config.toml
d_model = 192
n_experts = 160
experts_per_token = 4
activation = "geglu"
routed_scale = 1.0
init_std_router = 0.0166
norm = "rmsnorm"
optimizer = "adamw"
steps = 4760
dataset = "wikipedia_en"
Below are experts of layer 8 (counted from 0) of a mixture-of-experts language model. Rows are named router (the router's row for the expert), down (a neuron's output weights, with its number) and show model dimensions 0-63. Each number is 500 + 40 x the weight over its row's rms, rounded and kept within 0 to 999. Numbers have three digits each.
After each expert's rows: a language model's description of what the expert responds to. This comes from a sample of Wikipedia text that the model never trained on.

# expert 62
router:468496530552510447503521441464506479561565517444459539471516499542446464520547465532553517519449540493521447439459455591472504460506535433479498489497510443564506515532509424579512492531558489
down0:508486549557505542526630476499517456482508445525498456471501442452479526538492533508560494547500503522505497472446429562580511527466503499509472491475468504502524419443467473553475593502485558
down1:521582472530528497585499507493462423491536492471536557478452531487486500613519478533467386548427490542557517467556485446482493504483368537539479519577443490460545529499519532505502528572481455
down2:490454481487421556465538520519525452512510483508548484496549506520485514515512432489497530481528567493539497520482534452439476566521509477533514406482474529559481580554522548490517540541476542
down3:511431562521465492542500521428441510469422515563518474476439479446492486481476504544472505493566460535516519510467498515397493504443544497522536500478501495555513528453471482527472529591488490
down4:538506513555545510506462433605429574505470518501520474481520497530546544453541507482498453498518516519490469476445517486478516515544425445514340555459542554498515445475568391433441510495505508
down5:558438526520456511493484469559513443551536534567474464468518517426459472474518536493503488454578497508477562502468504544445482484449473462461545483522488476467541486540464462485455447404492457
down6:559461554510537464489506534532517481485428467468480460435515506423518549494457506530503442487542454522506446565510554477467525448451499511492435514524482483493540464546475509531521507550518489
down7:531519618441555570474572566510525462473505482552525448543571506504502569497497470535488554514549523426476491612472481563476518571484532482482513517453502504581502506569515527535515503528431486
Description: Opening brackets, dashes. Opening parentheses before birth dates, actor names or qualifiers, and hyphens or dashes in scores like 0-5 and sports lists.

# expert 2
router:517527502574470452481477509473468472540585533431465580418523474480555540506547488478549494579489515529473448496520479563483532520584515452462450586472501434489475540521504510544515475495532456
down0:453517495531456553534507504521567529439431477524481485512573520469450591425484514509554461504503536505446500437479465480594389518502491469499505451460479511458502460485507523490465502462560550
down1:533520447587491435472555546437559482495457480455503472457463477569457497516523490454553498539502489519504483443514494537493447508493455491511515540500531442496546462517440570449513514552480509
down2:490510516501509515526521509459528528563516544477456555482518495548472530477431518545460557536479474521484571483534497523499494480537507520489468530527463540502395569498571531443551543505446491
down3:435505496577523511409518485497577505459548469506482571532456455459529487532513517448497441480482501521516484463439472514529537482493505466413370478562549427501491414522522525525429567467477441
down4:472479500505490482428510560432493495487450449539491467499561491427481524462497477493524528556499431451465485480455545514464554537505479468419479525466432467622486485453494503531541541455531565
down5:465569489509499527485502494482437555475477499451479437455468520519470467457486505534510452520486523549508551502435445453478585461466459468503504522521506416501468450569449461517484399539539489
down6:517488444469519459567450503546460435441463519476517503464488507485567532457474494499501502464540478499510505516584559482481473513546404461541510492551518519452552507521533500510543502540478557
down7:448465412478565480499503596467575504533467551475457532576536475422493452479544535491497476522523453375523511561463537502518417521546483515511505419507521454499429534509500498507485514497421466
Description: Word endings, infobox values. Word-final pieces completing nouns and participles, like regist-ration, fres-co, Critic-ism, plus "ww" in website URLs and table divider rows.

# expert 39
router:496530490512538513447459487445461508561543569506415556478540558504454411441529529508517558531476523527411471515433491571521556473562565431455444489473445429465557542486557501518540492482562465
down0:512566536527492402493439478508485564564496601502539557518476493489578578485508543555579514546507444482526389532469521507481536530440504437487562471465491486529566502460514508574495588492488546
down1:510547584506480474529557439499473465463453522490464527440507448452460484517544519535493539500494469555514539457444471565478485523520477453505545588519551507589492529564545514536528499530544575
down2:506565450524498482469498487504481507460469514539462497481556512514485499479555520551540474496507522489497483423579566438550480418490501500464469482491562482500590531477445488512415591471495519
down3:499474514514518562478559507493433557569507505497484462516532520464505470559523477512529505513518492428493469473528513526510446531416530503495486536433565498480497451495461534418462545446493413
down4:510548521490464536456488580521488541503586474557510455507532494501547526589502481518529438498546483503490519480484473505463528476493461491546485497485494526461516476502424498458422560511551451
down5:510559480548411565530438493524463462562526417513485485497491508535468455467506484513469509554526471492443542514512476454490533508514516532518455525585460494530527485460427504510537509428462491
down6:464528448472555464461526571521468550485497516533510542527568504515523521484486464502539528501533571509500520506522519583517498466459410588506497553525505537474535507527536529494491553550439467
down7:532488519413529447506480514543543486521565483507509482422407510530451536518543540499537544527524507500471569531419427530490566508471455543534469494490491502504500537436506411445496459525525537
Description: Letter f and list dashes. The letter f or F inside words (\frac, Lyfe, Eleftheriou), hyphen bullets in See also lists, heading equals signs, and at.

# expert 26
router:506515463514498454478477474454488447519584476461486577495464497501456463413504573478523522562501487560435456512490540559528531499557550499489420505458478430535566537481539499584534505491558514
down0:464537495447516481526511485450564475472473493561497443532460501514507523492430514475486493542524548544471505469473526557471509488546546440466472502560429583502541514549521497437600481533536491
down1:544454468405580471529512459439527485495483419620442516475504538415463552499502524525487505479482517480563500465502485468477407476436534516469530451502578557530526496459523510470484480407425473
down2:465502552473522559440488453519421518473487503498535511498461494569497562469559449491515468425499449537492490581518540524408524486527516522540486499516548514514498437440493545519567437479412566
down3:492506580466527508510561512576469469506422497556530503500455469522522492507522505582508421566534494517560488451567464504466573418547593564505555485525509433502497463513504409538501463495444474
down4:593530474476484409559457484543491489540526499589460516560455537510539487462518605450487506475463484534487486528526533454512434513523524532559483537563560528496502535488520548477450538549614515
down5:499502530527521545472492456478529504490454490513549576490475471490489501548473497486471420512465505475464449485537569541600619517453482459554523540493538533470450563487482442481477514544534497
down6:472531580589416519513492448498512485536448519521403537489500497466455392550495470571492487498503409457514390475490447509510459531574496456486538514487486465575461518481450518520479495493527489
down7:519506496566500488474514550518453520533526526474501412562522429501554519442520430534581526448457575514535522531483509479512544516520483501439441509502506543468546534534514509451530540505506488
Description: Unit-starting letters. Single letters beginning words after numbers, mostly unit abbreviations like m-ile, km, ft, plus blank table cells.

# expert 7
router:482475496549508480441472488485446511542555552438441528463530523528547506407575495527578576589488533553496487577475518561485578480509498486488416517489497404521507537541452552523573463482548486
down0:507507537523506515467485483453553506528484592545542497493508453491499570464530453473559549528472512479512527516463510442528521585553479514563484538451514406494482429543555589573569451476584538
down1:488507494488575514417528482574514510507510471452454507470509595589478457476479528544487503532565535504506451523530553511487558521439525481488532534504503457502515563504565477504586482437538514
down2:453565464445473483547463493465525601511480482514512499492510472497571512458551527459480476549500542469514467454507495413552471525497508526500485550505488430565528482464489494495512493579428467
down3:551506537536509554559456494527537522503528484502550473508476509468481532494417527513490542495524467541435534474522425478449511493498547470563488504454526507493468496469527501546532521517544533
down4:510492434507554467470502527467494379506541544490559546499488478431522555475480563574523552512537471415496470484539543482513470492575530489488491403466438496515461480411491562535526586493526590
down5:502506571533543558497521553488524520472526524519465439535497482420476446454504444484477541524584532538575567503488505504493537502500460477504508463540428502575502566597420534501420495586464479
down6:498484451460569444476467512570507472536503495432529563510483467566491480465534447488459452440586532450497495522555542505473475577485470492450510443506513506536496545503495496510521450446465577
down7:548520460522452543480454497528484513522488479536494450489469509497525542460485489496543501508470489558434445503451540511485528551522526466556510487445514506529532491510390485496494531439562480
Description: Proper-name final words. Final words or surname endings closing proper names of places and institutions, such as Street, Center, House, Campus, -ský, -á.

# expert 41
router:474534480564459498493551449496523521525559559418482485440411529478453448474595511465520528544459533477418509458508445544473521497526517456496479463520483434504532483515523443528530526529518519
down0:545473506439419545482527473445482490450540531515470503502489411505457636427516492427512491484513526465527529547472548517552501534534530470493474423432451551493447461506482494460532532531535503
down1:513493576461455477505501402551454579501544508557491488531503514481463543500529503469519480491477531467501565521540475523490573498494511559507505511530560582472546497509563538501494485552454516
down2:563474545462539533452505499517548521494560548493535478513524530576586568499516518525458504538536549452542467482503485522534490513487519466557438392514458528480528577543519546550477461443511448
down3:510514546503543505456522551538510506482504490474494424497456552501445431533445510469450522485475495447528516583454534519544478496493542390479540500514387481473532469506550470472499479469526533
down4:451498488477436507524484460524528588473442461524493484401463447501483425512492517531516438565448493562500534478523429564454495543426409584514433524513517444533425513470552515491414513538510497
down5:507482495431506486518558456491483482460502472509514522463518456477540440472478560431487456432466484527491535539545470557490471506502465472462442473406493542452450521466501516459507530482531517
down6:489477369536489444574472494505495445548464506502476500549518514485470511507489523457484543449468507494536540488522488516475491559517494471413557411443499447467536472508485470432495477487541559
down7:424528560493514538509499476542454461475517481578500568542483555475535463491494540514530501532491509472466482556507503501514546498474420495510540501545472465528432521475483512538533489527438467
Description: Table and section breaks. Line breaks and pipe cells in sports tables, results lists and section headings, e.g. a newline before ===Group Results or | Pos | Team.

# expert 24
router:526509514553534510477470458466483465527494569496465537414479556558551452506513489533573556580468521513539394473451477561474505547545512502456436501420477459564560521460489385585553536494529500
down0:507502458513478525509425542462579515447470533509565525540544478456435467503527468469513517435532498473468472464450504455478440506571485481518564540504384466551458400502466588553440460507482486
down1:460516477514502414403509559486504459487505576488518469501570481483546492457428494489489507465500453489469498469444490511477502537507512541457529505494506419573495480530542502547536580524488511
down2:539482537527472463463515504462487481543519539459480515527484484521470514539484489525462487480529597489521444481439546533473535489435468467489477397489498517506532478487511580515548481545487451
down3:449451502531499533497516530560490460428496478460477487455544483474520490577508520541450521401504502452513469505544559466472580478465468505560486538476444532532519508498457491503462549525421485
down4:567479473483561507450568482488457584538512515542455487509403502557412515490478467506510484482495523565431497412476500506485460440404513525443519467513503630503501505507426461430438546503446499
down5:501510473496511544529536478512506354520519415522412502465458508472515536485486504487548468481571470509488480513518530552489506478533555488571542528568501511474561478475456491504460553514468524
down6:488467483522503481520472453482463501500548487515474559520560436469455499500472514478486529504485546489518535488532495526564459486477528465504528511515492531397471437475601521535501474547537480
down7:498575466490487546450469558485421539523448495496524461526463466574549455478514473485498432451511484501487486531462528429488522488569475361447518554473590597514486492537479541528516404508496522
Description: Numbers and initial letters. Numbers before units or counts, like 40 TV channels, 50 years, 25-minute, plus capital letters or short fragments starting names.

# expert 54
router:478491511486518453473503484476486479526476560450486521453489575557484511485584505501502537525470541522518495535476403587455526469582494499482460544438506478534531529540511520505527542441535507
down0:475485483529490477523575536549550473566480485536442516543484520440488496523480530523513544487478540556460521484474458488442530490549477434532456499569514559506465523450460549475522544519478498
down1:518470488512492435474511528564457509481504494477503510485516463461574433511518447453520550500459515533492534503480481465499571519508465478533509534582525507464532530536448499515505423498533431
down2:477505463600524495518436494493497498512471530497487493468391432459507496556467557460538482512441470600515503490456538520478500497533474495514430508515500467405481514591404503508465521579565434
down3:470542549431496437498441465503494476501537469471450536476527527470464523545442428545526486490444470499486512554566465497475539483442481527463501503507488454471456563461529495592512493518395479
down4:437503486515517515499396485444536495588534470432483494430532494497424546534489561539549478454454518491520436494462492518444445510490553498462540479458474551498457483499525456531525488496506559
down5:533476495471543461501483559524537441512503464497404531530491562532533490514539452522469448461552487496480460438541445426459469472465467559522521491540530507540587457488546502541497467468457546
down6:455529470529462507509415561522527476504528512469534549496450519545450499516543578479512484502495494484499477538497483496459552520463480487581500555494478406537513483503453474549561529548538452
down7:507480549492482562513485529483517478453504484475531488507533521543480527522458539461528552512487509499474556481435500482517492542505533514491501455437510594503470478555497486578464507438504527
Description: Possessives. Possessive markers and determiners before nouns, such as 's, his, their, its, her, own, often followed by first, father, mother.

# expert 3
router:486553546555486545471538473541477505501556519459407610510482598530526450432560573522536574531442498523468461548511495504463566489541530479551478528480471471561484483490498520577517512504563482
down0:547431519500454516508534476459445447550532455514493587454486472459470488539547465523564521465504581471499521492502529476495465564532453488503483491480530408513464489499465467516451493477447476
down1:478464481501565482501490422488488543496591452433523438480557563492516479458490478521428492488495532471515540500486551488495564499533510527529458468546533514459543530476493503458451483485487516
down2:507481507401551426498494421438452417504523503446544511469454448532518509510494499455581533504494540459543546490492541454549525509542564448472452511455548344460496475502460460598497477509491503
down3:466558524497454480498464520573466523548506502480463481461534536494578468521486463511474475484564472453533474454577536462519506517509463467465540515545584513464425481469449564512472529470557431
down4:560492479537486537513488610490561529482521491552499564543511545509552521497571441563442511517473462495452497554513477549491492549475462533551517497531456671496511490523555461462561488471490458
down5:551528536526514495509521529446515525508544482476486575510478510419461499502589493611533504478465564503576449530482533550474542494439439459478512545452568460489566510478501466528504521456502574
down6:467502502491475520507484528540580492445509528568583533484492505484534500553470533428478451386546452567524483498466479496525393482525524529500508464470499531471498553441542460467481447539430513
down7:461519520472481497524424490537377537487555525560445521526497523507520482476470471438357504469504463443458484451489464519462558500434481438550516456506447632443531496494511513495518519575496482
Description: Infobox colons, given names. Colons after infobox field labels like Music by, Author, Starring; table pipes; and first names like James, John, Paul.

# expert 12
router:508518508534476504462453462471429484500526547466502555506458518533511439415553470527585535477392503525437479456489459593492561514504517474489464506527487370507491538546503493585525520505481525
down0:506470492482543447499501516444431454486564475496500543518510454451572570570569507497537486521449482580480479454531556470440516557428520490508523406422515539474522471542465445528474555451506501
down1:467480515489470460532544552482460501448509545443454506537528560511468464421496510498500457497534545523467583546487444422544464434530472521579503505492456663487444557544502437449508483538423529
down2:488482484570476545533509498467467466485576514461487504469403539560470553423460508507536550477521557492467466547467501516528460497487506465516447513455458504487497585469435471558514496520513535
down3:460500482519464561478519496517518478497558452521541481506512503441451589558522502544521414495513543549479535527544460494444528484474431577525472559512507497544559519539490548449509585467438534
down4:442478503433470470506536626530541477445526416463498488556489542452505518586478470476418506534489529454503534492521477530491527428469554509461450461530477423550528461547523481500494461508501565
down5:546521458536501505512527567473525383483429389535505546485461524572423460498417531484579514449524546524520506488430525474476466492466525528552480510491478477461530487502450513487521515527511466
down6:461512532435510523564488515484439466486466554471480528430509495462426499514404461560513462475600463456477486480496480476437467507462502546518465480500478497492446534500528503489503510557574577
down7:473411510500576530490478459520496488523522500516440503526513491526450474520493549392525554524523484490531484551507525524487552492477467478499521423398485494514464502500480564489486469496524585
Description: Word-initial fragments, scripts. First letters or fragments of words after parentheses or names, like c, St, t, minist; also bytes of Kannada and other non-Latin scripts.

# expert 60
router:467532529459499495447459498485463533471592495455467541468502512567505497494512517572496578551455533536466499571472472519508538515500530509538394479463498449537534552516561488537546466455579489
down0:414541487460478490533441416551523502549439520571468526503473489510414515438537516444506451508496521512525456417483537492450468463441472449455555490524534505530467493489494508545416530465477476
down1:574488494496502483557491489426465451501565431460474484553470503531511522482481471473446399495467406455463460493470542557526484492549496430584558490520472485546490501501502465488472453518493454
down2:514516411549542517477512494458447553494420514545534547490500481503561547564514516437539442439473502586519469475566497478444471449513552468492600491484524533501540535475449413462492478568575512
down3:508541518466534489498469504503494506519518496442539468519457446415525479522471572567463462556548503494470471595515475569564575484545541529444524529536462560453553478485468474505471545509510429
down4:510474496498549448503521504527413613490506523431530475553488474477558431523483529481462507522533459508539486470525481476483493543458503522511512536524507518495528553504473553528515453482530582
down5:500501524500479442519416496527482505483460524536426458472498536468482559505479497527569466433476458523512444498536556466438486508467463527456501500433505450486476466438493474542513528482531572
down6:548451453549548485527579543455506463538456513500610482485479435502480489492544484503611514517528536462516549547522505486568485568517543540459479536509478411540520473537525432599534499513425526
down7:569474500511470506517439464502510481525475611534475451485470540499453510537469528493603460500552496432541490480579466451467522458485452486513461468512505458414500481514481448575499509585474433
Description: Table cell separators. Pipe separators between table cells after names or teams, plus dashes, slashes, as and line breaks in lists.

# expert 32
router:482523549554527529487452539460523456489534473427438530439486489493553443535529517534538534552489515520525439578512431556493545486520565408479418493496394482500519511553548451495531515540512498
down0:483474523496456478509506530474452407558567532541474530434537558499514521445551492430484532490562537520546524488422507457455466556513502477483468440554506491486505489428500467446518509440520510
down1:499523462472473527554548541440494547531495502484479444578429547475487495491461473550482551529547460499527520540537527546513479495531451595478503474549485484518438466449489494472512486501461458
down2:536441443445414546499535511582496505492577536605521433472469528484542499480584461521451489507543492502476536570503490512500524461506527553501482562507457565544548444494518460506579521485478432
down3:476551496507504449478487515505498465473491464446455494543496489452447479499549448546477569517470522493533491492582589540473518445498540499570449499566517481473552504474503541492446539532522488
down4:479487518563494573463506471442549469541531504503509527535528477557488433441513542425566484532502508476449482453478442535506519564518516474516398617489493512503467505539538503430546522509587565
down5:495464532537519538476537564477476512521463449543631496558529492505449555457460467486386488516440488483491554515543496548502498478459506511458560536554529503528490525472504542540489437498502520
down6:556539501455474556573501503412496475538515524501489517496491487474567470495526466459490514456498480529555513526557467464524419447515511562501488516488523496506477498496471464493575530545412479
down7:524528486496491545557499515521509487446598510552531496545516539489536514503556512534348471553562512491500486453436511534438462555546498519481547498503479608440482479514472506446466516469452504
Description: Clause ends, common nouns. Semicolons and periods closing clauses, and general nouns after "the" such as number, country, campaign, town.

# expert 18
router:529461548580497470469468458452455510533510506431464528432450502566519518503522524484577585552442486514472491552458459609501512510585486464458427485461454469537513503508479490519557529462511519
down0:516540454447512460555431539510608494519457525529546524459515446517507549483517502459475476482479472537592463454527492489572344540496524603421533491462512536558541473451489496446469527463521519
down1:580378546521585574444563456495529513432477499468492541521383447553460529544554522512576530484492506548466478503465536483488546508508548504532475514513515440459523563547516453411511512520470430
down2:553494509532605509500551521508463517514409587539466525484503498442528520491508566465525566501510519515503482502514503500512455508492567560453471436493510590517477563456570522433547508528540431
down3:537499465585463526551554409502484420511559423531414465474497462420498494563530449515529424501518467465485496529505407507517432504470501471429497514505613443431521521504488434508421555499520412
down4:599388510573552419500458456474504466465491556447469561504526442475529529523486480482521522494555492471496523547501527478510482501493478518519476458480533357462486575548510494481514466493452468
down5:420594470468491549487499470423526516522526561458559500482472537505513452534498504460459562521517431505550551452515507506499431574486548425480516473470493408521490491433526472624546446496494508
down6:526510548552568480512517568496517558445524482524531496533470456447578533498517531553470509463490505451469451472505478473538568441524491524434429482509504533496477491503545491394474541560566414
down7:556482491479522504574549531559526500549469498515511446508538517424506561526469515495528469497528514499481503439510535461570407518448479549539559479520525604477484392515513535417480545529491452
Description: Arts and media nouns. Nouns and word endings for creative works and media, such as television, music, program, episodes, compil-ation, com-edy, ess-ay.

# expert 42
router:456514540561506492471493486451464477542486540508472569469477545531492484463591564522495569572438522510444424521447498561531543517577544489505474525472512469556496499483541534542526525525540481
down0:473528540440535496515528422426527514503448552505544482488571536493555518455466530513455525473485568473513511453434511531577566568507484563447541529510477495445462496492543446510490472464462481
down1:482475493463520442502452521434496488504530483454497544470515518549521501453473501542543628550494493520521537502507511534536545511524468558474485501507496447546483457497559461573530479480526482
down2:528514554463540448589452459559503494543502472504479565524515508498476463544531458482516465444516485473454516557474467554572498521540425540581517545537527551474517474555571495462500491552519492
down3:523516407575490574524452528505561438507511443600480458526538523515482516523498492495448486448554536555425491468501466541455450543498503519537486523475497513535484550493509453426534466497484546
down4:464461474498453502546481551482466545497545481466550507463552511476469478444519512475459543580505504550488468475511521543446508484463508461498517454518489482456505469465492397617509517444512497
down5:516498571487464539511454557517517472558415500520514514520459539478509545556572522553535423422471517513543506488491494574450471561530557479471518441532438520446518510496522526454489492499527507
down6:443549481551519524562454579546487559529539478540459506534521464517522462448499534483510492524548409557431560473453509437477497468451486508562548546530459481602505475491495495522557536509494464
down7:439478493537447537475484492454517519485541521473507520464447509592482572521542490522561493524506543507527497483502495484453519498530507499574500544469478555547473479521520522516524524488578508
Description: Personal first names. Given names and their endings in lists, cast credits and tables, such as John, William, Kat-ie, Jim-my, Torr-ence.

# expert 4
router:525515523551487489437475488428428468531543507386471567484509522521521468497542534455548489503488546463502437484472501547497500498509463504463438556446469410526515530480519478563534476474555475
down0:503509493449510457478572473443539503455589536521487582532469557500602500492542462506530442542535531463506462554509564513543524532497514565533482481505500496478460528556533489558432442430507499
down1:506462573483503596530529496551502564479412481455483509476521482451519498470492463502530414523474468522505546508432419503474473493442519470548546534530441536478473472501531492509475554526440530
down2:517506489465554494478451477394538566521487508530518465513530556471462533494558431511417512428463570451539477571497597474478490451495450464487536509553467491488482494534479502392449430518468565
down3:434555561476462516562509510479452501458452500473447544532523585510437532571491481456525487468496513506474550509485445514519457571475381522533538496532597537441523563432565499552449503505454545
down4:530440531488529508526559527558480477499470481586529556493557549499472438531527506459479515476441550490518485515493488492575563466492427477575455504589493553572515495543484494429551506516429465
down5:507549510450480472468360458474470560527477473462479503558491477447583551447518498492597488561496523491477501488518575526504447514455565538425526526451500439496481526505454481582519520443528510
down6:458557456514428503479422460428448477508458532511559508537503486526454496497522507447539494438472561479534466475450426475518536420508451567418490483482474448565460516434472471516517534483551491
down7:485481584430517518497453513433489524466477559565504411592488433481529491413441510501470488561483459460525527517505494474529514543478496514503503552514488528528480546474529533478442541523423509
Description: Coordinates and word fragments. Degree, minute and second marks in infobox coordinates, plus inner word pieces after a first letter, such as Found-ed, T-ournament, Ec-u-ador.

# expert 20
router:477539508557456508511436438482434511487533482446444500448500546462482432496573508553548556524464496554408465527472472520482513479553510461518461505493486440525523548496527451535530507539540467
down0:492604512506474478511424508517493458546529552473526427504459533533561473481517560475551547450513513506482549547492541481448524471534480391513512535478522477494529409505458505544531488459510541
down1:488461479449515591430473497574522445602595453486449512506515545462429476475541409485449441554519500449458540452458505560556479491479505452456531538462506463522543533550518497458552493432486415
down2:480521432480525474430508480442457505543477551534521555502484508473482548533498477475381499522479493537529491476521421483578434442486562442529516484531490504469530457505540468483490514458487506
down3:556565504548539473544550468491476469477560495499487505553438472459523553525466469503458528545530473534524532499482529527458485580446531511501488456552516474493485476512487491472517507585488442
down4:458524510502500489551497524595474511529516432602521519478448490476444572540541552418477468491430453466431446555522524510477467505477488508545453450501453425494424431499506506532458549541495569
down5:525568478491514503514498502503538533517517466505533523524452485556520471451543544469522451458524487514486461497491542459489483476485443531524556425431507513470532492476406484471518487534516461
down6:462475503519463551526570409479441497531454581536496445426508558477458567476600538487550456507500493494464490505521500564548523468506539404416550536524435432505453511488500442567513512517486492
down7:551536521354562568444478553524526501538527497440464482457544565509488526496519555532453567488482557529492493510518473584437473466527431506524472563474436569606599497503469500495503522444482464
Description: Counts and ages. Small number words and quantifiers like two, three, several, another, plus "aged" or "age of" in death notes.

# expert 29
router:465531536528514466447437484478460488468571485404526489502488493535408435498560516550531517557446449578429464479440468582502518508553487492532491519474572375532538547512543490555507503504517474
down0:508480448515506519491469581511489538454421476516560457563538447529536441495419482499480554620425520507481472432484485519512506499489529517527518501470459499531538487539492492542479494447495546
down1:485507597458506459527580494480518490512489608489537522524572511529551486485431484509488519510484515487577491433589514550498455490487536526476461554513445519562506485429612505432549464485479510
down2:492542452420543510498497500472536534494558507525448498477445438466516522504495498472381520452507510490433525505535472534515481489475494557492540546421532468486513600536534509495454492554463514
down3:432512512504508521541528499531539466516531518507507500549498462490564448592552470493450511470472549459526549518481479432533509517527396540502489535526507520391505556467461529368440520508510438
down4:513519465535477517411492469477462530525535515469577471497425523508532513510524449518553523456561487539533534551544540513508510467516503538487535569513455453484529536472356496525521395521472507
down5:562476463528499485463496507512538496475525477471528554465433486501482499426544467519547430546480461471476557538434512482491479564505483463483520503552534499447513557551434446616461455486516490
down6:508516499497516513541448490515463579502532479515441453518496552474573442538439488537502518511507509468510467573570424520474525536459416550544465490471457464546499392539502543483517548552510428
down7:573518585517478505480480489431494495471493554572502521529541533541506390484482550514433502463557518491540434539530481466475503444526551473460527446443503482543406491481492486504470535528485496
Description: Dashes and range separators. En dashes and hyphens between dates, scores or list items, plus some word-initial pieces like Ch, D, W, e.g. 1920 – 1994.

# expert 30
router:474474486483503498502494492512501559528529515437430549460496542564465491476591539521580513543530533556459484527489465537479507468515425506472457493528485413539563488551475431561510498502540505
down0:544479449478488472508490512526501511516402558486521498520544511494524533540486549509546468531532506541604584480544488492502530446510461464506494463482538575536558510556498476483503488573505428
down1:516500472496483534487526484540475448516481510489401400521579469557469453458555417563475517506492536488519480474428543528489561531508512445527554565507451538498503448472423486478497565464464539
down2:479543484526554438458490521458543517548446468449477545542504476527430491521537487504514509572566534511538553543544582534528513490486576570444601566508486531504505475477521522520463477487525467
down3:484414572506525543477538445573487517510557533465513389565462482485552544473431504578427520474562469546475492514511533447501474465557526479524530545552479489492453607551467532500432461499480546
down4:454454538537507492586475555500485491523503501548509519449467533455480455539475505450470545488538425548500498497578461538523471534547476485469513444544499519512482508511576474443493491498452453
down5:466497486520466420509468532529535531429531466510444480517499459422543535475481511465480548496507529437440512496512478507397471437462509513477569503490503480494486550557583527547625521486553415
down6:509494510489479511449478427470481519546479447461516451539447493565558508471487542475503499418465533557414460474533498508512486517540448467530485572561483504470514467476508524524459467484476521
down7:502517502485457476498510525510558530480418528494537488499553502516494513427478454487483574422488475475530458490460535518424481464524458452541496467498486500516464486538563431448567452491530549
Description: Sports competition terms. Sports competition and club words in results and tables, such as League, Cup, round, Conference, play-offs, draw, promot-ion.

# expert 48
router:505528571484552527429490485485506492540546536489452536446451549532564499521539569546549570530437528462518478411449478535477514487536511467479460516517528466513493509450483423587546492448528485
down0:477455522495566589533548442533563532531594536502451516485513474471536490548518568463475440542529461458496521477506478481524463514495503556512485519499483481531495500568530449589541509497494517
down1:502540477519531500515514445449506547489478515470509534520525477541570438445480465495523416484503463504475460490448534440535591543584471546571453495506489568540580528498601504519505514529519426
down2:535481502551500475487554542470525542437517479488502543474516461551515544458507468474524482473507509502523481503398522486511466610550519479446481455579534370528569529431503472479544540503506465
down3:483530479389530497517477469522557431429488535514516499526494525482577437472489523452502521444498512542463524466453542510531507458485505504504501544439424668463493455528463501513530585490562378
down4:481460508494484475516415434502451526465454518455425439482585571547512481497502488502463460536485530480488475563463503496503452553536530505549462476424513346506566457540520505463526562496539502
down5:567506522497505408426488511500497488460505432513569485508493482486477592418514538540498485512456524518490483518423514453519519448476467481497436501522510467413472487411539498501420530496441511
down6:540517537508550471513539516461380483471460538467498436437496453485523494473520516575508488465503496498420426503538471492559423560578547450519495519460514485460503502516502512542477409480448457
down7:525529431510508553589497550447453472467495518552519409519437534460509466506409532476481461630517470490503520470533520473523523454476507505515475493438466611428576492517439477474467550455459518
Description: Preposition in. The preposition in and similar time or place prepositions, often sentence-initial before years: In 1979, during, over, within, into.

# expert 45
router:523529524528545523478496506499501491495497535451437475456479513561501529456558520470586514583469529423480470467443508550469546462602513441533401518438464435539463502522510521534553507471556516
down0:464499451444473533506511523469534480534606446477549439482455561576471477480523497507485474508485533483454440499535578473497500519519477539512545492519495461477511568510472496519484510548491522
down1:471567479369541462518501451505448444559446561495462476535476559392467460536529532464524482392500552517559518428520506491490472470489526536510517455518481460555479471481469423452513462497514483
down2:472448483481403523457496509517519485535554518469488471541533518514449434456478530431430491497535533505543526509489497501451498510443549460523560488479573458484392498537508490525544498534473506
down3:494499510498543439532455461518453489513507458508500423471569467475537469522558506478615467471537485458458447466500477461559521551578496521518561492561533517506484540508451549469491471572524515
down4:552519507488503504501485501500496476461479531501529492533502547511482538484511461487543482473568504554508511552502477543447576561484517512491500532521483516480491492505413487551551574487514485
down5:491522536384473477541507504520495475517495610556539460546541453445575590496530478461495485470483501508530453522499478513464513546540515486476508487481429540511469459543512486613549480465487503
down6:487501454554487500498510512447542503482504448525524522464492493441481496497491486477463451570478514513491488438563427515538498506430516512426523534528539461471473489492552562521498598537450467
down7:492530532523451591531519465516487490509572494465519525547537509554562472494452505475502486512509479448541454543544466573483472559479462507467505500509475532479536525467516473536445449492496523
Description: Mid-word pieces, Japanese text. Mid-word pieces like -ing, -and in Grand, -at in What, plus tokens inside Japanese script and words like give, featuring.

# expert 38
router:474535455518484521428519470496475463555567519411519565487442516527509436475560524552541558552447499501528450435438499562504518529552479463538418505481510390470476522552465450598541565506476499
down0:551499505522515511535530486526536464502435497492596512457461511539480496564491500506504489495504466511542486424416538480476556459531506533510457506463500479519419525515538520530483554523557507
down1:522502491489536521471482521516510463510511537497469485509498536499471546463447481439462531510486429441530471462538481470473475492450587436513493523545537511493572523511408558467482507488456538
down2:531444518559462534499435440471483496535504511493541499483510570497464496592543521471556524538451537487481498544475519493512417493454450480469552460508548533472505535452514526514493470571487482
down3:481478427486505573590532553509519472505494480543561496558481576519560500503586504492531500519505484509582530510523476456488468536464506509498501509491477520529559535527490476414532531447534541
down4:505502535565524442525516489445558496521379546510505491493558530556449500446447538551493578523449587510497484528513478499474517510456529490497537507414520550534489467449506525508519478562527480
down5:482463486464488489466483453475487550438543535482492515456465476491511467555562483478471482600517451470461467522462524526510491539505555499554479569490495418478513450507541540579491510503421522
down6:464541525469554481496526453538492571456456464523488479473519559517481482413501517538507416561412510486541493466433507469572508518477494427523474510571567475480474483503464556470488426504485539
down7:500547555410525506459559469529452480493512564536523552520479512463458563481475507506580518542543448559504521475527472503530536519496482493457514440451503532550443598507537468552494430579480518
Description: Table numbers, blanks. Numerals, blank cells and line breaks in wiki tables of votes, sports statistics and filmographies, plus the colon after "Height".